Weights of a small mixture-of-experts language model, trained from scratch on English Wikipedia: width 384.
Below are experts of layer 2 (counted from 0) of a mixture-of-experts language model. Rows are named router (the router's row for the expert), down (a neuron's output weights, with its number) and show model dimensions 64-127. Each number is 128 + 32 x the weight over its row's rms, rounded and kept within 0 to 255. Numbers have three digits each.
After each expert's rows: a language model's description of what the expert responds to. This comes from a sample of Wikipedia text that the model never trained on.

# expert 14
router:149106108145176093117093137129118152130112085099089149084126137116130147128142096117118142203115142113099106176106178134175136196106105143115126078133102061108076174096133146172174105124094113
down0:129137150096154116176142165121183068109160156134125107099120137181137143125134131148100137124151161158126116157127132135112076130142172164173086128132177117137097158133140134170120124091097147
down1:077145182120145082100148162162161102104123069081167135109144116131115151122095101193079103149112153059096083122107118164160150102200176104075122141169125099134121138101108141173170157098139156
down2:072093083186172127121168126087088107177130097123067110140145131118152120174141156129102135107113120157174111069110083106076107115129200135151164129151151097100098119127104146107047125109098147
down3:148118113085102129100167142121164104121135119150197106144137110083148128204227158084129104157070132161166078124176124112122111114127158131121105138141141105134170180117136120152121121150127104
down4:091140196180124109135078137105124155114149116122115157185116092134029175121086080106093150135183110089134180162129118126062100083161154143132070144149129148180199119104131167118091185066153167
down5:129110096166148165142095124114153165141139121121185065137176188168146044174115108131107164133123089074119135083087156153110166096133123115180154080150137102123161165168132132118117080100093077
down6:091115111146137083103094106150139111158152170115114111160138103171090108172124117100161137116114070137177090176170162137109135093111112117152167133092145129135090142118108153147162092176153207
down7:116106091112086085171137151160120116127169141091114157181147152148096083135100058114074088119060141163118116120100211099195107108135121123122191050073115151124139137097175131147136103147109110
down8:119097143119077093128101142117128080161118136109193136115079109126141176121121195082091122166132133181096099069122134126058107159086173187051126075131095161132122097112108108157121155157141175
down9:176123096160168099078121152104153163120089111127150130084113142130099144106151076117106143115052108074138090199135146190115112078132119115177149144135140057136168220123168133095072124100148163
down10:172107161131050126183113201116112142148154121160179178094093107073069113193128109120097136088134141136149111118101161152123153165106101125147100126072175092138139122033102123139115135138097146
down11:166062139144129111106195151166150138100117149098143084128143168162081117126103178209126124147083113137194143142123119089118189154118065124149111102115121130173141152104122136092092136155110107
down12:101157157110147095151092120106127191162164153170103107155080162148108163108118137133081154123126160117167219169139154119148044134130066168136099166129118133081090139183147121102148163134156151
down13:133087140161176137166103101127182141151132099162084112128150089134103189125149159124155133092121158244173140101111098173160117154130189077092122066054137143142144068096158136078135103190158139
down14:092117106179118132091118174135079168155095117146110076180111142141116135118134138119051130060095112093146170170124141182144119150116143125123152089150113083121094149077137153121169167156095125
down15:127142100149183126127078213127078135128078143198130202156066187107159152079166124145125103116139111123107155132145135116122154113154131140112152117129107133127147155223174100158102161125094156
down16:153132120137134107121131111154134137093073102061115101132165149144090105099106098156185155191159097096162142153110113152100115114093136146072128056059135038070094109131160164119181125166135160
down17:122175123150125109128075155131120142085164167145118154114099206089176091102171113161131199062091136115097133166121135128092136144058112120136133098134169077077089152148143080116144128146117162
down18:157059124095101121169135097114077162124124156194121128185090079169093145107177131131124176155146109125164155140127126071111134126136130131095124034158127117089194083092082084107097131104143190
down19:106127152085103090225131123132099144127145119088136143136101104109133134095139106114136103161118139117127124084128150186185185103155080194118141192197090106107155149120132128106095200155194128
down20:051148126128165200198169169100144126125132049145103184086128158093095109102198136117135139130137165128065176133125126127114145086117185171169101135087130138067106053075148063123108139132157134
down21:100060119113198103094126144140148128146145159097130171135144150104107071109181129050114131139086096099155133127051107187102161167147170184142146174092102106153110141161198121107122124129104151
down22:066095149120180122092146115176170116129129130095158167150125121150125074131089104202103148124108118168145151140096093147106111157126178133141175143126139160082145096105099127110122106166099127
down23:146128161145173095077101115077203106155116131136127158127199127156157173133161067072140077153123112099134094096092144107185127120123202132126144134120156158150109112188150113157144129160129090
down24:151122144112164126140179135118121112093100170128101118133184210093157141093121140163122144100075155062119108097180117175137117150123139131123140141119171094154086108122131164113151172170102161
down25:122137083158132119128150152094171150146116160115154098111150135161096060160103137161093136076107134135133077133114095181118091238180130155083113110100165115137117142156157081089100135138162108
down26:122154113134090166150090147094133139184124127147119063143114093137070124138139103136117124094107131119105153106116194183135105141133097080123167097093102100128143145117104119104122073135124099
down27:118085139145116193148072151092130104136094130131063113180121157097105109131094078134123154105185133132137226131129115154183055113079107126117130060126107109128164112115109105071155153158105166
down28:162086138125105125106178167118082125145141108102143123142185145175132095134136108120147133101053097149071171106113202107112139101168119155096134103171154123108128104130171143107113122073138157
down29:120129117172117174146163167110126140126140132123121154152078107135095143193178082150177155110157143135081139115136052098116154198121129121124122109177090118151101123059090057133115139070128113
down30:144103090124132161118102156131146139168128085083117152116140088151051066187132147110148036118145102129130113154093155163138115088152093103086135077112135086154135105145087137098069103153118106
down31:136110134144189112100149100143121132138175157113192112190129079152146187151150134134122130086126054106154135136104162168082121081093188093118162161131132141152153175110155119155128096123140160
What it handles: Spaces before numbers. The bare space token coming before a digit in tables, score lists, dates and ages, such as "; 1" or "| 16"; also $, −, –.

# expert 5
router:119141092104137134139102128142152140118088094156139142080103088166089169152115168151109134154131127099159153152141111122167120162152137149110148120138064078166128098104173118143178110083107075
down0:134153127143115126074112187067142135154079108118088146124158123140093138184084087071113133103080167099058140111156087120155128147226151140151109089109151128124039142105174127080172137075177172
down1:111168062095173133123093116132104135118117178093158111123126146141156136148118186115145106145140133134073081186123156090129145149153134112118185121096157136108149122214141170117141117150108126
down2:101120122134108163108119165139131135104201117212138142118105180149079160141150096179084147102091114143104128155070145150168106161158137094110117109144131086165142092051133080125144099151142107
down3:066147124152038094112116146113120152105168102173129124133096134101120097148230143142136164052158143105114163114121084102091084129121244122136067140039158155129148157077127127113118130096112164
down4:155106146139112169121138182186108089111142136151069143112137075050129100164164108106172097133130113093123164090160079131123139114128179144143109162100137142077166101148065114159168160170041182
down5:116093119128099167204119100102093183097123143134113144093093172120085141119140154154148120150123134105089131106128159194097146161138116113099116134117113152110109143110091201126102121148113075
down6:134166084160146088168147081133108152121145071185073168174129118080120187078101136144144148105122133111139075134096122161139111193091136112138115112120119112138139095089128151132128093152095136
down7:113166140211185091096123116117141134120116131123106087132109129138055050126165122144138117118179190141096100160168150117130156130111140055092114100124067143084090133131100181193081087122109141
down8:159143144139123123101122097091138103138179105053156082133131120164174114215170103139121093123151151108162153135118156054104110094092092130166150174214138161164100116135139151154108143109159128
down9:113131158095122105115075095075080174053201183122171158153148127079143164138198112135150108140092153147102184158161121113116109091116142147153110113148147097153112155180160146161131137152139127
down10:124134147100124122125144117108147149137122133083141107102140161145083085125117135178162146056136162180151084163108142126058097034209157160086101103130094105104116157074124099136178122065068121
down11:151086095121119109139141133110151115146184144066159109131094119154194119096178076108053161089158157082119100128170081095147153178128114120139075102118112067068130134181121136169178133065093105
down12:125119149122165114130092146114142109186105138176093087164119085177106089131129112144182162159155124099168166108127141121116097096151178118161148142091099175079108127141094152126140156048173117
down13:095056087122156116108149131161156108104139110146182124175142116130171145064132144114165104091107073107094086117168101106155124048133066117064096118101137148077190070157135086165118162127093130
down14:141127123124143132122116081139108145121171126115079123137103108170163090104149107132080069173084161173101123171127179150075139118104113145099105092174147078098099080169157164099156069097125133
down15:101142114108122076122089093170168065131151077151115072176128037136114131113146131151157105089140157182127085128104135184143120138135102139124103131104162125030158075114090078072145145067104103
down16:101150115112101138134105173184142140126125120117169157191157078106146104143140145121115047047166132168112124134091137127167170110083103107103089157201117159110104108114097173103115118113113097
down17:155159110096147138069124117065174125100129184143101171118099124117131179094106174122167104073096132130160117164097166102162176121132147049149151064171128143147147104122095090141175107105133117
down18:173047097111171122061152160158125159108102160158151104152121089043154105099189165098148132140090117083189167145142093054123134155049088084076144105129087144131143174186112128112132136100110136
down19:092137146122208102057152154144150106134154150096166142169161142135166117140142082139090115097143146158202137152116132098128023104082166141122162108135078108151126071132080092162103167136106125
down20:094124148152119191093117194129137121135174157059139116103134146129118148169161109126146134103118099174121089108104187155110095163102115120119132131162105107154125162156131159189153074145118120
down21:198109159108112187137133083158116099124198137134087115189154117107133158124185112096121054117139150090063203088152148110123160067074074130153173078171166128139159082113127060135075191115136172
down22:154064136125145145115122222187203142095160159095187130145190103157108125144158130143171138169096084124109118147118109110140189143097126171132146099149149120118185036140126107104120111168122101
down23:144133137125158090154141114124095166178116131181093126154124135191134112055114164075170132138101132122074133168080130112176085103115150171119152157104187092117137148189032100115142136123123098
down24:124170146152095155111123099124123107184134109122151144167159116151153140139107139156181088112122105175092124123101210098113079108146098102043127149126119193146183155121134110072109155081147118
down25:093163082184090145087129170140134162107127124160196137160129162105122167166157193111143084145127090079103135114173061152139152152087199093151084116119143093101183182089155126143131127173136114
down26:182196147106159134087114159185159093051149176173090114096100143110121096140142141129128111096129169100070135132149115131122084079120076132183136105117159129107079140097141081138166158123118138
down27:109116074139139137188085164129115191130119172169150186116061111097098061128154156058094087125152113110137177116139148118084119095180138113135122111118115149115149148099116120107113112139164147
down28:091199149117128112137105150144120123175057156079110131124171093080154124138132175176059126161115108088101139128139168092114088105148105129187136107145125213090128125132191154208175164167088091
down29:110092131131097108142182150141061106128143115076131172111133149155157144108074115094127121187216146130099112110093129141137146148085105120173143131096141124137167133091133193158189069166062099
down30:164118142161142099154173161123136124093155140073134055173129101084078122156147111157121159148113139057128154085076172140068143093103089196164146129072144176090111125135134068128125085193175118
down31:098120190112106142173092135161158157114080122141133166057169149168166134120127100175130166121140117131138157181147105148154130127092150120062167177147143143170105112141085081155150211134098140
What it handles: Nouns after determiners. Common and proper nouns right after the or his, such as States, games, terms, Germany, first, years.

# expert 12
router:107142095180112153140119159134103140083155189160164091172150090091137183150133133138103137097088106080131185137118111077120120219103100142175117130105134145135147084063131157165177146144190089
down0:110128064087148128172140098068142130063088168150130123205154156101129148096132165085146139144108170158161103152155137106157111124174116098181170121156142111077108179149161159151134118109105063
down1:130099146118104076127186118081071139140078128181188127119093147115122077069147104160117144193121105086090107143100135205119134079174162129105137106142095114133117173157123160136156148145156142
down2:176162116162188096173089158163159145106136152060148108120185161133120123113091145131106127138128077133141105136184116097126139136081136164105108165146116130166154119146125094096112170168120178
down3:150074150113165106142079127141113137169157084163150143109152112115132115178137158114150101128126129143136084171080070114153163159145190161162148143100137135134128127163160121122104094097163174
down4:128098177124118200143165129104132145126058107098089134164114106136100091114083126176132172128165149128198143101049149126119120078121107091160167121095130125208124135131194207085179163076077118
down5:124155098142091180125144076066087151113109142162089133171154103184155164171116155086121094066111104110131182096146169120146168129162109108166134101119136071038109135140110086155117162151148135
down6:113159124115098166076107152120185119152142127127093055163156106146140108113099099047117172058071061147093154088143113108160134122120131126165117116163131138174137095104137094127107185119152195
down7:110088140124140098054117119154082133116130162178109113142166074078154115203159108166098141160105150125115122209165085068133112163117137116114159214176114119100149171101100099172159123153130091
down8:119087099127123121079112068152146128125076165162139133075215165162113069072117109105144139154138135165078044135165117159126120104095158117123188180176146154125113144125153103133145095124097137
down9:149121132173165173181109143094126160119133115155094156132174186132105179140072132138106109091148150133187165069134162140130129104132098141131171130113124133095166098122159108152099185116134072
down10:118116141145135150122154084083138137145093181177131131104139141112150110158117180136082118091114120073177133069132172147163116106141062139070110169131132154142126100114140118108133122143095089
down11:175078134095153114149182127139127107127054123152117095161118122169152133124056136122208110087155132134119123111119120129145136134149116122169153188087108127142100190149110077088062142049154057
down12:109151159207156152161159086087069142122116168108066136092106182139103119090150128106125160166139176155109140132133145119150108113121106182149136147178138156141143191113215152138107128141110095
down13:168142174146054069092136109095086122167199101118137173159106111111113110128112173202139124220114108091186142095134129183124115218151086167110113111118073111102127117096086184125115114163115150
down14:154146121145101100125109132113179164177165082101161190108108092095136151151116145100122160083157116125089126139144133163155101156169178104081119079120139209137080171149106105156127100147111077
down15:145084174191098151098090142124103111048098171118150072170059097131149110143034146137139127178131130166176140158124103159102099149092138140118115163120134100110106063115164182137078171131167163
down16:106157152175054119130192113088108120138117129080130123113116197120097088095133169168118130154124149036139082173127161108146064111102046159129096156134072101086110104108135110153156153112140127
down17:175138160097206080125150166154212081145141114101195114141140123134091106104122144152115135113100100174108105093207137141182167128152189154131067099147098168120152133136090116106152173146112140
down18:166168120129173111102058109059132139052140094098142133111089128093063103156119098080153065105171109144153086127151082066132132141123148126107131126147118126095071115168139141158125118137097137
down19:137138165118094120124088068162145145129128149064145109135103156173130116164130080154133121151073153096086159154161141102153106087108155135141117079144100087100163105146125250049027103146178094
down20:133180046090129095090078127077107123127173111166156063151040152128131095097134107111165067127203129111123172147111122025092072112159099089102124143114096118187164153146103131119114119135089134
down21:118139137170113082062198175146202151118181193139104107104131131077173115089152148140113149086109203081176144087148136092099161149101149125095157180130140172169111159151121132167081121109093145
down22:138166115139134137105076144164061119139179141174118148143140124143073107137096185161112147031117106132171106151101169102134141107147162097107117143161143120151103083111083136165122143132148140
down23:205114160125076081108203179135138199128154096126139163149129213105086097171149092102110188074138136124128054083182106135146116118109137160136128163179082131132148130096097103079141154164149149
down24:154121081126151152105112177198131140116150107111121174128142148170106149148090131116163130170116108163092188124102115092140116122149131156126137112099157075070128168104118141111098110126149093
down25:089144115169113068061087115162123178167132142123118155143171117152125142116134181093160054144141130155134067093127152135066170156156142135098092098119166095094129133072120133080097097177094104
down26:161143124121107131131106231096157150139084120116154102200147169045114065154149118090082150104169142169160110143104134166113111087108158139126134155123165134143133210131101099132119161133109141
down27:141113104053112065151114124143111089116190139141168078149128095129121143091098167186117161164194155133119202143161100130134183118135124135184125107166113154141162146126132112078077194134147158
down28:105137116155085118080117027098158129121144158136130127171107076173144137180094114136144081100121146176154167097162108113088109136115122114129126129152127130176158177127113119111104116060106068
down29:115101165112145111120146085137174176121131094151174171156153107173123122136143175146113126118117137110168156098135072122152136115157153148101144161139110127179168098119183135113124116106093131
down30:170129119169109105130110137137102120136144088129107117171162051119121097099154175030138195150116022156135118144144114087155147122122105172148160144140132082140078085119139184138114151145065088
down31:133094123118166180104132096120101134116102088178133110152178137128159105112117090173116143112168107129125133069163094156153106139156085134106126126152110130089116154119076092133114165101081132
What it handles: Linking prepositions. Prepositions and conjunctions joining noun phrases, above all of after number, part, list or member, plus for, and, with.

# expert 21
router:166105059136119092088132108105097132138146097173114119143160087116120140112135089173097086183098139176134075123100144129130152161126110160108110114127062121132070144103143175137113129161177128
down0:141116029128105068140180165109186163095150145150108211128122145104055121089088144111035129185137139117153131144151088089117135070144158123143107119148141130160161194104054154185165114126068126
down1:162140128113132131098131109181113111097108108123098142092134139134142108114095119126063115097121119142129163105153141068114132123138085155209109072134158116120121114073139172114114147167095112
down2:107175117127124157117056126130140114132152058103156162152139138138157094155110100120150156132107140112154132148159143045129087115131174135056143146077194172153114108134142094105178087189115123
down3:170175109118140178132158118082089170129098137099147148131089155145065142147073145122123111136117112180110113071118159195144151125173104093138067111099148140150096118118129136160068133125181084
down4:149104114154117078077169162174140146108045152118103097197185165197157200146122079232166136127132116074117188130158114160184131136142106209100154126150114137160165097146108194110068115140128131
down5:110131112102071099112127086080124125097136123119148098119164141161135102099173121149112090146087181154100172102163054117099097162192055149116081071128081154152108115120131170111120109099120167
down6:117125201142144123090154089131100109150121131091121115110131125143179136090185092069096139153122152105181110149189091125162131103170112113117087053123065153125159165104142102173134121113139090
down7:159107156093198157137143141134152126075173154111163163152086177083141101112131125101135074116113101123157109158140082112218104084135156168090136091164144080148076202087095135159138088156135149
down8:165135214100134120118155102133131133140126108096148156135153146234168098093127064134119171049058109138121093081091128137157172062096140133137130087143057160095105091084095114152090079092149114
down9:122165095173115148118144154130149142069095123145197098138156118029103059143111202088183138070119102164160132132177145109132115109164148140073086137152143121162118155169154129144090109151086140
down10:121200100110091140111167088173112144108146135125128154108091166216172119128136144115118109173133096049138170131162124147126182129104085123086135144171196081104078141097183144131121118145153093
down11:122096191074183124133103190138140105121084100090125165184123128127111149129081166154124150069111075146155097147109137118106125164154192065123107127063146129143095112054131147106129160187134172
down12:105103138043119146103143125118125075161157150102064114173110197142174127114112110116125142127140198162063138127084171155157175083141103135116122141118103143098176044166150127096113137102112069
down13:203157155069140146120203185111132142127126167110158148114124155160130089142147082129148160124138136143067106072127142122112133106129131074126144203081116103181147152119131112086134190086086175
down14:177091236125154140124096139096155130137122120167112142091174123122128075148171127113094126235143174136147116121148071129156148146112146112081127135104133118154090159128132092102136068198170106
down15:104136180108140145138115151152140193142121172088187104124099143143138044090132140126118191100127108130154099089164111121076170156137081134157164112095091194076110158139164125183129131139151108
down16:146114113154177155086125175154144119146136090105123151142115159100119140135139101102105135117111086151217150156215106186106126133170117168137107128110153121122155089099101121136115093143092138
down17:146145198127136121077131160129121132142133100181107168129171127129147133133092137121083168155167103119136117161115105157044158107137111122145158128066154105133137166144195088100079176100114089
down18:105101075142189111135057119070173116173136102116111117133150151114170118117134124150143143147117164149049133142083124122151112136097118081137146129116072196159102154096115166113120100116154144
down19:136168148133081168129144124147134085125119121127077180142053052183130177137123117138150044165066121120126135147110147069103135134098065141176150103131107155136136088108177134152138185098078166
down20:124083127131147116104102064084153127196101133099124101122163159131159089181179110107119163125050103145208119100068175149115063125196145139083079132095156096115162127182108148167138084128149132
down21:097100100149134125164168087079079055138134123167211133156088145135095202186094119135094058124117154083093114108144191135183121185110164099132169152187153130175130139168193204180152114167122069
down22:090171089115158139121139127091184156138187178146091097175117137174091162121108109150132087124090077092117138189143117154169091104141137156074158124124150163138083147147174170144099111128099188
down23:178157147129081147129154172132114153088127123150120107081090142129174123159107140118111076118074178145188117182150177153153170119190127094177120145128167152028069158101134110119188078144159104
down24:104164171143106172100092169077151182141158146166132082147120138147160097154152036112082096111106116114163182102114129131150083091080121100069134163098104148111163103153152101153125147125146130
down25:102119081118151095127079077145148100055083125069126205080072102134143169146127141087146112204098124097179130130121134159071169098172111125151150179132130132094113096078168160130102167122083111
down26:153113151090143079095132109132100147165131172086125123138146073130170166131114112096087126165136065144098122090139082120159128116202154081132113098176128168128080102103100137103115035131182118
down27:103103145161190130135123084140114186151099113115111198167148099172171094139038110146150113128139107110077103127144160160157103113194128069110093165111065141104117181164156133124126085107194064
down28:178124149126107121134115100120098106184140099154104096130138127144124098183170088097103126094129100174065214075129082173139099094149158150158078150148122109136165125128175120168174179130192096
down29:126109162160098169126084164076060118102151145153109091069116126030138144128107093123116182145106170089131150165102179141134146099140140140147129088145133076139116156187114104139158109129089200
down30:107091194140140093128152108147092180161146132138122134129203173163200129114121161123157158136156126089136187134092159054140158179077159122136075171122108131148130106125110112178069101150162094
down31:152144072115156137142110110129184145190113065163088122105082108140115124143112146155119140111142105099144132150152132104171180175092156139107098105072087161120140180108112232160120095137132127
What it handles: Digits and surname pieces. Spaces and leading digits in years, scores and coordinates, plus surname pieces inside name lists, such as Popyrin, McGowan, Khan.

# expert 11
router:156114111155114140119117146104142117134120080092130162103100182137119157091117120085100108062098196097098098083139115145116107156096114118140212187101131125169092120162149137115146134044104156
down0:140136101060164127176148131095167154171182147184160130100087155107101137081137161072095124118112095125119127082119094128159087137111128124133066098172134134193075161157164140117132171089111114
down1:121119124112098101113069093114154075112188083139143171051186144070122126097136156057128138093086118121072114155073177125184152129105101150167110162105103131112164140141126117111114192115126122
down2:127124188125095152114090140160175106147173111151109134126203089134118143104072153074086137139085103141124167110099142138137204117112047104136164112093149054125145095119146171121105114138149115
down3:172193190164125136175137171166145122146148126139046087153083124152120118114112097209163134079189149114117096108146118090159106103112088092133183119074109177191158146070117104102154105185097131
down4:100168128101136139153103097132109142095073135110132189157138119102179170144091135170098064156127167077139164144150092160083130080145102142154168177183125194140158098115105101132153126155157177
down5:084097100138133072093143218152129126113172090122131132120101085098132157124152114108100091141099170157068174142150146115078121115141177122137090104070170105120187084140134148178158131093154151
down6:162146122169144123136123116077116178200070134195120117114078111148137104108135133141096092127054122137103186144137072073179064177107113127083166159172130210165174147146130121112147144144126105
down7:124105113096125162070146133106146122137101147132111074129110100135150129151149138106082154120152069137120137146152119099127097132138143151048141130121146162181101111074171097106164102029095117
down8:090159164090122131099096049173164098145117167118182123143114105135088178088106123107155116130097132111131163129134080153113098099094177147175112084159148135134149137151106130181141129064071105
down9:169161115106119093158082133153150114164173161077110128114104086168160124164120142167093073115165137047102153121129195084127148082124147127092176132114136130070138088141132120149123103129102189
down10:119099158173142166095177148165174155054162123118052184108147128107130128152122077115150058157172148159110160146160089084127100070115138138124101083168114121176083095101149078104074111169147137
down11:114156103105132161112112172169147070133132135135130175115124133138185068152132136104166135106205132118150124180102078105130149105106127120092230135152152096125160120138102088101078138217143125
down12:147152172126169162088073182058142099162174089134144176118087152079123069130137157142092098133136149140126104100166107126102167096134154120134147105124150134147145086131123123102166086180149117
down13:130144148114163136094156146169119126152101103106144127161065081103121107175119132059100122074064114081151136162180160133134036153151152136161113134143144163161101069167088183084123133111146146
down14:157144130167131126093105133164078094171188167121094095133123176088100139120134166148160175120155118108136142127122154118139091204134084198209135154135119154120131099151163078117107122120123191
down15:183117130092084145066154155133149152080167140057114123094167156185111130170154158154111135133155163047146111127189078089119152147151088090152118150179088176084110140117125138144163158137152104
down16:119147172122077095143100020085118141148103184128070125156135109098143149100118147136129095132170176087161146134125164143138093087123088153093098153074126108106197101149133145129105054202129089
down17:163158212097127125160117107126129152085125083070147085138143130159165141134192107100148163128161079120131191203119207115147129195118146177087109126161139154110123133175117117163116024143120127
down18:123137174126086108118147067142169153120115153133071085111101126090185161088124164206161067092156135121131053079134102112063169105118139123113141152133104141124108113075089082127132134121122142
down19:136135134126141135160050133089125122166125171169096105111150160123180100178147132164119113102124142189097120136104085149126128184137127096139124171084121187128099122152147112099168183110106168
down20:109143113112123118093134156175136127103160131082160140193145206095107129157158200104104071099141121150123123126143115094132168107181154148173156120124136115134072094122134137150099099135180126
down21:146118174066153123097139105193135158188136151126118112141065165122092101098116140145195123160122129122122154158180094118168180104112117086121191118146192123097108148119105063133191164147157122
down22:144085151169172182186215162125107151144124141131172137089160116132115159126161126156177165130111126143097148172110114125111089126141150124156111090155090141110108124145157101142132147118137128
down23:159110117127184136212130072162095124167112151109178115097094125130129126121097152136131131141101102177126092124141079112151127126150168064138106143125105162109151108126122111095118137113159100
down24:102041208122096139122181127090109102131163108156080118144089147099108125109137092073063127115084156128086157157136106110168156126151121141165132142100124169128099130117156158148134157125160151
down25:147131111141154168100089230073207128086123110152117137133096126119122168116155115140079087066117083145110095101161121119165095080096141126139117097104103142124153147109075114141148182127193170
down26:137107133089130135145101078146072163143178106120136081117213082150133128114133098117130143143148129140149176114110115157168147132082100115123076143136059099180162043167149206042099140097182122
down27:120131131203123107074111091112092046099093176158088121106132133098186172174153133105157108179132150138117069124144125139111121094121060112156148088092094154138140177091119136068086136137111128
down28:086124152139097104140055138121153075179160123125115124114168084107151135146104112160130201117157112076078111108126083144178135161112184173133117116124133200211119088140134069143123124149159109
down29:109115172130147094067213116062082134160153135122190124107143142088087139142088174167188112143136147197068123144139072160127121166159142133066141131190132118107119125106106150101141096167123122
down30:112155162160056100133136088126099156093133142134124096148134174118137100154169078113137164140139128095165102187131143135147102182132074106163136186100115218143097149109072135111177086101125132
down31:123141147224124122094080142145077097128148112140103124145101108167143146148107150155164181128158135106174175163112165109081117197141076049158164143124102141142129187096078103165085150109144102
What it handles: Line breaks and markup. Paragraph breaks, newlines, opening quotes and parentheses, heading == marks and table row ends, often right after an article's short description line.

# expert 28
router:180172107146115117190123158142126047107108119158118104153081133114106042182152147128113163202124155107092094111092140121166148156153158146140110113194110141130141138153132102178132141177132164
down0:146100173130100113066123153159139094111118106086118128116088147085064175159136101143187176204091107142127114122100163069092096106097130177099154104142078065158089112095113159094097127140177115
down1:124146167111107173117151143165129115169154125167129107149149171094064126150149128157148120132100049156035091113170148162123136155136139173186144139057104088150127161121147125130178102128065141
down2:145086172090148087177115120115126177204135151139119114113109162176110106123139086184147156125158148140148211087184091191135143104140155112102144164060114148118134142128127114122185129130128143
down3:086105125134162096157114075108156137120157193121074102091145121147120155162116126145116149100121129096161150048150166063145161191146148179105137093156202160134158135136149100158165119109092117
down4:096135052107159115117107141113126123140099205100113154119081165154108050149147129100200093117153098118137104179153106044108167172117065117110124109114169104103070130103127087072160086140120223
down5:164169130093128125125124066094124108171140131077123059166115083168194069097163098169109118088072179142123171149168082152162174201102151077116131139067093141160131165098120176086160137095106102
down6:102136141125105137083137065114147123216122162134130135135155124159108099090110102075136135107091158088144177107157149151162087156162112205112144129134179142147136106127202109147112156154142127
down7:167136137176163129102115095115176158062102099107105119092088111091129144177089127141159090130163124126116039131120117105097107154140139105097142106055127143136130073124095115128084078121142124
down8:116105087114128165128097178117171172100132088136129134145125172126135106132120072202163095164124136127111164146100048140073120160131150147147163129145136093115104172146136140090166146149138169
down9:121092132133085126199160166145092131118133134122115063101139131073094140131151165112135102158123171149127140151142122118129167176143072155116128145144052146119138127171137196121172129110153140
down10:121103149087172188111106130106112133140092151173228168114170178175119112165152152143137162117112160132156102085095125178165093189095127140106147138093130088137065100113179108104099154148120162
down11:110149152097151114171117083152175122115159117042127043107118120150188164144096142180142114082104068125127187122168080172128131124117111164209120136146113123091113064134086094181069093095093140
down12:116102148078098117103176109095153143156131139138083123082082176157128143110095148157165107180216165077137093144105138092165159127092111091158124131087142195100145119143134123069143111108134111
down13:145114142149113175068088138107150193155116095114084122135081134110115057097114078160098105088149097136127146121088151126100158116181120089121159092107149129103117142198148054177149129147105167
down14:109109159143185137184112097092104144156098152139136119135107070125149124095165098133180070115126083125077151153133120135142137111135096105152145148192150106111114132129158112123116137064131203
down15:149128152119148119154184150101155105093126096126114080136179156124127163168092125126126162175051122153084113123055103096160118087150093121161154160100098114115196150119076156162096162145131097
down16:100188128089114083087111094133110085126169112110053154106145122115192166101154169109030110095073144142144107124098130101114104105079101159161133153170123116090079107100056179118119105111069124
down17:157145121079184104142186120188143157158126115071137146176136128139179154094101154141141091111088164120144145090106124126122215108154137164156162177188152130118083153197190120134131150111127106
down18:113107126102132100128194132163096152173172136084098101119133056102126129143142124078136164134140186174140161108157141092141159175025151104136135191128106116131153191065130209179124107113150130
down19:126129146133087116099158155105119051111095139117169156059140141118073171134171128129114147160084097117144087137065137166104168134189119122131100102107100156155074128112151148122147097174169168
down20:101104142140128146087072119123131146191114161161125102110197143064145132133130219170058122157095138137100085097095139112107157161114091138135091095181120075089160134160148104139163210174140130
down21:127107142179159114088106092102157161096148165071155110134115155130109061134134089147132148140108144106108126090170149185121146067122064156150106135093158121110142055140167137136129171135120075
down22:178132123119101133122086122104056098090153113103127117139095108175100113126155116120147076134124143078102091089103119113123060051130148101205139159108076128178148157102120159127096040179129191
down23:195142100102154129141124127166108126097112145171134149107153155132153116154137143128122101146109151126072078157095164166100198114048124173152063124129139121153132182058107156089175132171140130
down24:124136123059167137066117159095155125137131134113103110136186131158106149124105156126095130139167144131081125120073203127161143162125099169180162107116201089114129097185140129100103092090141089
down25:087167096125145192123152114108196153186175149128097143109102141125059155113081150140148102146122098132128159151075132137106064101161116119144091088097108113155140167117157152132103111148124192
down26:143056124085086112124114215130155192077084129135135090125140160110105115136129155089055159097133096112120160140105120123101144121108081168175110077081102138132074165118158098130150098090155156
down27:135163111098139130060117112146118185117125169142182141101146150148096120091089130169124122135106123140084124163151155084123148140137134136117128157130122130102147131104082148130134125072134128
down28:071144127147040101135087104119114129172120149150153115105107143094112136120116153131088135146092097143106108054140111123155127088074113197197062176166113139141129112128126125170157100151160108
down29:156093132095119114148079162135175142091174098130131137210071215150137134121105116093079071107161125159049142073086143137129109107147130131150147172133070122170104165168114157188069173127109109
down30:151168059067112102125151147097131103099159178127119107161133141203118164111181097120166101079117116148167161091131097102095148115141100091137140112149070157111094089109180168147121122082102112
down31:171096101118093124125098187125121112090091150125132079128170153142157128128127152123109126111105108118161093123098125117140136188142104083143174115091139134144170131140141134141094139164119123
What it handles: Section heading ends. Closing == with line breaks after headings like See also, plus line-final tokens and infobox fields such as Elevation.